Below are experts of layer 9 (counted from 0) of a mixture-of-experts language model. Rows are named router (the router's row for the expert), gate (a neuron's input weights, with its number), up (a neuron's input weights, with its number), down (a neuron's output weights, with its number) and show model dimensions 0-255. Each number is 128 + 24 x the weight over its row's rms, rounded and kept within 0 to 255.
Before each expert's rows: "gets" lists some tokens that make up at least twice as much of what it gets as of all text. This comes from a sample of Wikipedia text that the model never trained on. Tokens count by the router's weight.

# expert 71
gets: "5", "4", " a", "6", "7", "3"
router [154  73 171 135 105 127 147 127 116  92  53 154 168 134 125 113 185 136 144 164 101 110 126 163 146 138 126 114  96 154 139 154 109 155 154 137 104 161 133 134 134 106 136  94 111  98 125 120 119 135 149  97 175 122 164 126 122 128 108 129 103 164  89 152 140 147 121 105 117 121 122 138 157  90 159 142 164 135 102 129  87 131 158  96  94  90 105 102 106 132 146 151 124  98 123 136 151 129  98 143 111 120 143  92 110 145 131 137 129 132 152 135 150 131 105 113 126 146 140  89 107 170 118 131 141  96  92 134 151 128 112 134 151 104 102 135 128 154 120  63 131 100 147  99 149 144 145 120 148  75 103 142  94 166 121  87 152 178  86 135 146 126 133 111 131  96 140 132  90 156 154 153  79 120 136 125 108 130 157 102 118 169 118  70 118 140 184 128 151 123 123 156 125 102 130 145 109 129 117 109 129 121  92 154 127 119 130  97 122 119 142 110 155 137 155 146 105 125 106 109 150 160 112 126 107  90 126 129 123 165 129 144  94 131 123 121 142 147 161 113 121  70 122  85 164  95  97 169 118 115 122 107 170 109  95 119]
gate0 [119 121 177 194  85 127 148 126  89 123  93 137 136 119 145 104 159 137 190 147 110 106 158 140 146 116 121 114 113 151 118 140 110 165 115 105 116 141 134 102 125 152 133  86 109 172 173 120 120 129 127 138 167  93 188 118 108 142 111 138 109 119  96 139 117 132 102 110 112 132 136 119 164 133 133 120 152 108 148 136 134 127 187 104 133 108 131  73  97 121 109 135 116 125 169 126 128 115 137 159 137 142 104 100  96 163 131 126 119 137  96 145 146 135 141 160 149  91 101 132 108 140  99 135 148 118 146 117 111 116 128 118  80 122 124  65 154 124 145  97 155 134 119 111 159 111 121 102 142  76 116 144  71 109  91  96 105 167 145 122 157 109 162 122 168  79 152 106 155 117 154 126  61  97  90 133 184 136 175 137 114 140 120 167 143 184 111 128 150 115 131 132 125 148  93 121 152 125  88 120 142 126 126 111 104 145 157 126 112 157 124 116 128 121 156 136 103 111  94 114 107 136 155 135 158  95 137 161 142 133 125 150 116 114  94 112 119 105 149 103 127  86 140  95 143 120 117 147 107 176 125 138 136 110 118 126]
up0 [135 150 122 142  76 120 137 103 158 188 148 140 143  92 119 131 146 119 117 135 134 128 155 122 135  92 115 159 117 153 148 116  93 149 126  90 140 108 135 133 104 140 101 121 121  86 132  89 125 129 106 160 153 127 135 121  87 162 147 116 109 139 100 127  98 112 111 136 110 159 144 118 129 151 121 100 118  77 115 131 108 142 144 114  72 145 122 166 103 116 108 131 148 137 160 163 113 145 127 151 129 125 118 115 112 148 157 140 136 141 127 151 112 132 122 176 144 106 101 140 112 144 117 120 143 122 134 136 124 141  95 165 117 117 163  85 151 111 164 130 115  84 102 125 136 178 121 103 111 125 109 145 157  70 104 107 101 152  85  97 171 142 147 137 176  63 119 147 103 120 128 158  80 126 109 115 158 144 104 130 141 143  99 150 194 115 131 118 205 177 123 111 114 126 123 130 150 134 104 122 141 109 149 123 128 140 139 168 117 111 133 110 143 142 139 182 148 115 171 149 102  90 130 122 155 104 129 157 128 179 111 164 141 140 149  71 153 153 149  98 147  88 130 128 128  86 125  98 127 102 165 134 127 105  91 127]
down0 [138 102 157 144 109 130 145 131  99 129 122 174  86 120 147 133 164 121 125  86  98 107 145 155  69 145 169 123 124 139  96 121 113 154  87 131 148 130 139 176 136 104  88 162 110 120 103 161 125 116  96 134 167  77 132 170 112 108 103 121 127 120 117 120 153 141 130  96  61  92 106 105 123 106 121 141 128  95 131 133 141 115 126 107 103 121 113  99 110 127 167 160 152 110 119 102 139 156 187 137 102 136 107 111 144 106 110 181 158  99 109 144 144 133 117 149  95  74 146 133 170 147 103 122 125 117 168 174 109 105 145  98 116 107 155 140 151 105 183 137 121 130 118 133 165 108  99 160 144 127  99 133 144  91 141 117 134 129 144 126 140 144 140 126 138 137 151 116 161 125 133 109 126 138 123 125  94 136 128 154 184  98 141 120 146 122 147 121 167 142 112 117 146 154 154 141  80 183 109 148 129  93 135 135 154 139 101 125 122 134 100 156 167 133 146 102  86 146 112  88 120  88 140 115 173 129 151 148 135 140 106 120 165 109 119 111 124 165 157 139 120  86 111  82 114 124 149 163 175  95 122 122 140 130 140 103]

# expert 52
gets: "-", "\n", "|", "1", "===", "=="
router [190 118 156 131 143 144 153 129 143 134  93 145 123 163 156 100 162  99 165 130 119 121 121 111  86 137  84 147 156 130 103 159 160  92 111 151 109 160  99 137  83 127 122 108 129 136  95 149 106 141 140 127 110 115 126 125 133 133 152 171 104 142 162 112 129 138 132 128 136 109 120 130 120 125 186  74 145  78 109 157 110 151 141 154 110 119 141 138 134 159 146 160 103 121 148 135 150 140 107 122 113 108 123 108 137 123 168 147 153 155 133 115  99 166 119 136 135 141 133  94  80 120 128 111 130 118  87 117 117 157 149 121  69 170  89 125 123 145 154 140 147 141 151  98 120 111 151 141 141 119 137 152 154  99 142  84 103 123 124 159  97 127 125 146 105 138 104 149  89 170 174 117 138 123 168 124 146 104  97 117 150 113 105 110 160 123 107 127 103 119 112 120 160 142 126 124  99  61 163 136 179 144  96 102  91 139 118  73  96  74 139 146 172 124 145 128 128 115 135 105 156 122 161 118 132 176 126 149 141 131 142 127  80 132  99 150 168 113  90 116  85 115 131  78 123 105 123 136 114  93 105 151 134 152 106 120]
gate0 [135 123 172 128 131  99 101 139 148 125 143 149 126 128 161 145 148 150  94 161 115 135 151 107 119 166 112  96 127 125 143 132 148 125 132 117 135 144 114 124 149 136  97 124  84 126 171 102  88 185 144 106 145 122 135 133 113 165  96 135 115 147 115 154 146 160 137 138  86 126 130 150 118 122 128 132 137 142 159 158 119 107 158 147 143 112 131 121 111 142 122 115 109 128 175 123 118 169 144  81 133 122 148 101 160 111 169 140 157 158 148 162 110 161 124 135 184 110 120 120 122 111 111 144 108 129 129 159 120 167 142  90 166 137 102 128 141 152 150 115 161 164 157 145 123 158 148  89 152 116 144 156 146 126 144 107 153 127 161 155 111  99 134 119 122 177  93  94 147 166 134  84 146 166 139 138 139 129 129 138 112  81 162  97 129 150 127 122  79 141 103 113 124 133  93 119 134 128 101 108 162 107 181  89 107 182 132 164 118 111 109 122 123  72 181 124 119  91 142 119 134 183 160 108 105 145 129 136 114 139 107  97 144 134 131 132 136 118  78 131 104 105 193 108 197 105 122  97 129 106  76 122 125 127 131 126]
up0 [147 134 160 100 177  97 101 136 157 132 108 178 117 159 135 165 131 144 111 183  83 156  92  92 120 166  83 106 154 145 144 114 135 148 138 138 142 105 123  96 136  84 126 152 120 100 120  90 109 166 142  97 134 132 119 129 136 117 112 168 104 180 162 132 133 134 118 108 100  99 126 108 126 130 179 128 143 135 121 150 141  98 146 149 139 147 134 161 112 128 115 115 133 142 142 121 142 136 160  78 101 101 146 125 152  98 147 131 162 131 138 150 119 147 108 135 150 126  94 126 141 152 128 157 117 137 109 149 118 138 177 101 119 146 131 132 141 137 127 132 135 126 184 140 127 174 166 110 148 118 134 101 104  92 139 104 174 137 131 128 129  91  97  98 120 166 107 131 113 206 116  83 158 174 169 140 130 162 152 101 128  72 148 135 145 135 129 151 106 134 139 135 136 140 106 115 116  84 136 105 120  91 138 113  95 165 113 150 141  97 134  95 159 120 145 126 129 116 149 129 133 153 140  78  92 142 125 122 125 150 122 131 128 140 148 145 118 103  98 131  94 136 130  90 166  67 134  95  92  86 128 136  95 103 158 137]
down0 [145 108  76 120 155 137 167 104 143 113 175  97 114 136 140  93 157 162 148 136  78 129 125 132 107 137 107 126 111 121 131 114 100 161 145 136 143 150 146 109 117 112 191 158 112 122 122 169 153 145 120 132 125 141 127 131  87 107  70 130 120 100 175 100 145 124 130 123 116 156 140 103 138 129 131 159  86 108 131 107 145 128 156 180 122 130 139 150 127 133 128 128 170  92 104 100 138 126 111 159 145  96 107 125 108 138 113  82  77  99 130 133 134 109 112 113 138 129 124 105 170 113 161 190 170 158 125 120 105 135 148 175 153 110 158 111 144 138 135 142 142 135 115 139 107 132  99 123 113 128 146 125 130 129 148 144  47 118  85  80 127  86  94 106 144 128 155 106 113 158  81 125 108 100 123 162 134 144 102  68 117 146  65 168 108 102 101 137 117 113 101 130 118 134 144 151 106 125 134 123  86  67 124 120 117 134 108 136 119 157  88 122 130 116 122 148 124 161 118 144 145 107 110  93 134  69 146 107 124 149 105 137 103 153 123 118 141 124 107 145 123 111 126 138  90 124 124 127  84 136 152 125 133  90 104 117]

# expert 100
gets: "-", "|", "9", " p", "P", "5"
router [127 104 150 135 123 118 134  95 139 134 113 120 147 143 149 103 166 127 161 154  78 145 108 120 147 146  81 162 127 126  98 176 134 117 149 173 114 151 118 132 130 166 137 105 132 132 106 157  99 157 154 134 123 149 143 131  93 128 113 165  95 118 166  97 104 153 118 125 141 145 107  86 159 152 178  99 117 129  93 102 119 135 139 140 119  87 112 117 128 133 164 161 123 143 156 108 123 154  86 174 120 120 141 143 121 107 143 150 113 128 116 143  97 158 120 126 129 127 163  94  70 160 148  99 138 153 163 120 115 163 155 132  93 133  71 126 126 148 148  99 156 131 145 100 130 128 150 143 122 141 123 142 138 111 132 101  98 135 132 183  90 130 101 122 102  92 110 118  69 150 138 102 121 122 130 150 124 104 108 123 157 174  87 127 177 120 121 105 121 127  90 122 167 141 158 136 111 117 120 139 156 111  86 112 114 106 121  73  53  77 151 151 150 152 104 128 134 113 120 101 147 123 151 125 142 172 107 136 122 118 123 103  87 122 105 127 141 120  86 109  90 100 126 102 175  95  88 143 121 136 141 135 150 127 127 105]
gate0 [179  71 147 151  91 144 106 108  89 110 105 143 132 177 128 132 142 137 147 155 160 148 114 136 132 117  85 124 116 103  95 156 149 126 113 130 136 101  84 158  84 129 119 115 118 135 103 149 114 105 109 185 142 136 110 137  94 156 139 180 159 110 141 115 143 117  95 137 129 157 129  88 122 112 138 154 148 113 160  26 134 135 158 142 131  85 125 128 128 122 130 146 128 104 164 123 127 130 132 132 122 114 158  94 134 122 114 153  85  94 149 166 110 140 105 169 137 115 111 132  89 143 135 157 127 131 132  98 111 200 132 148 134 124 145 161 160 160 107 141 134 123 118 123 129 116 159 125 154 121 114 137 126 130 129 107 141 140 167 124 109 153 105 134 107 113 118  80  65 113 143 143 122 122 156 164 146  94 133  95 155 140 135 104 154 114 127 125 124  88 108 114 182 127 121 138  96 101 121 152 128 145 110  80 149 154 141 113  82  80 146 144 149 132 107 111 103 130  98  66 173 108 120 112 104 129 137 144  94 109 141 155 130 120 126 126 129 119  98  88 105 116 113 142 125 116 121 159 107 147 140 141 141  85 129 106]
up0 [113 194 136 125 153 113 104  85 145  94 115 106 140 102 143 124  88 128 105 108 156 128 141 148 120 159 133 135 158  92 169  99 120 140 134 149 107 132 145  78 121 111  86 143 133 164 159  99 133 135 137 110 128 141 119 119  85 125 113  57 151 130 136 130 124 110 124 169 144  97 130 111 118 131 122 128 104 153 120 191 120 134 126 106 148 165 163 106 122 144 132  99 156 133 112 133  97 132 106 115 143 146 129 120  98 102 114 111 120 110 149 127 154 135 116 125 132 169 158 122 128  91 138 147 129 122 155 188 135 101 120 130  95 100 141 140 137 121 188 118 143 137 161 151 145 162 153 140 104 135 110 110  66 115 178 122  75 116  84 146 155 149 163 102 137 128 131  82 168 117 117 103 123 182 115 138 140 161 161 145  95 127  94  90 136 142 138 181 137 132 142 113 115 105 140 108 162 128 123 115 115 101 125 163 113  92 132 130 180 184 137 155 119  90  99 174 121 127 164 122 137 108 139 108 133 140 139 123 147 121 145 142 148 118  95 147 125 165 175 149 134 115 159  76 116 142 106 114 104 110 132 136 114 137 107 144]
down0 [ 85  81 121 105 137 159 126 130 106 176  90 131  95 100 151 134 122 110 109 118 160 141  92 121 115 175 125 168 128 150 184 121 121 169 159 100 114 136 126 156 154 116 114 152 140 125 109 108  61 133 170 115  99  68 118 154 147 132 161 173 144 124 157 123 139 148 142 124 116 127 179  91 143 153 126 149 150 122 154 127 143 112 164 124 138 134 175 124 123 101 113 134 111 113 112 136 101 147 130 117 136 140 110 121 188 156 147 124 157 105  96  98 165 132 129 160 143 169 118 117 139 140 103 170 124 122 114 117 107 142 120 112  74 126 146 117  93 101  90 161  56 119 137 156 127 138 102  93 128 120 110 108 146 139 137 125 111 164 136 121 148  97  92  57 182 116  79 176 143 128 155 137 186  91 144 137 107 141 115 111 140 129 118 135 128 112 164 130 154 126 139  88 103 110 146 104 126 115 155 132 121 108 145 136 105 143 137 108 159  91 114  89 156 127 113 125 119 117 168 143 111 126 113 110 122 126 139 127 114 116 195 133 110 109 109  99 120 150 118 124 125 137 134 141 141 145 144 125 147 120 139 126 149 117 112 143]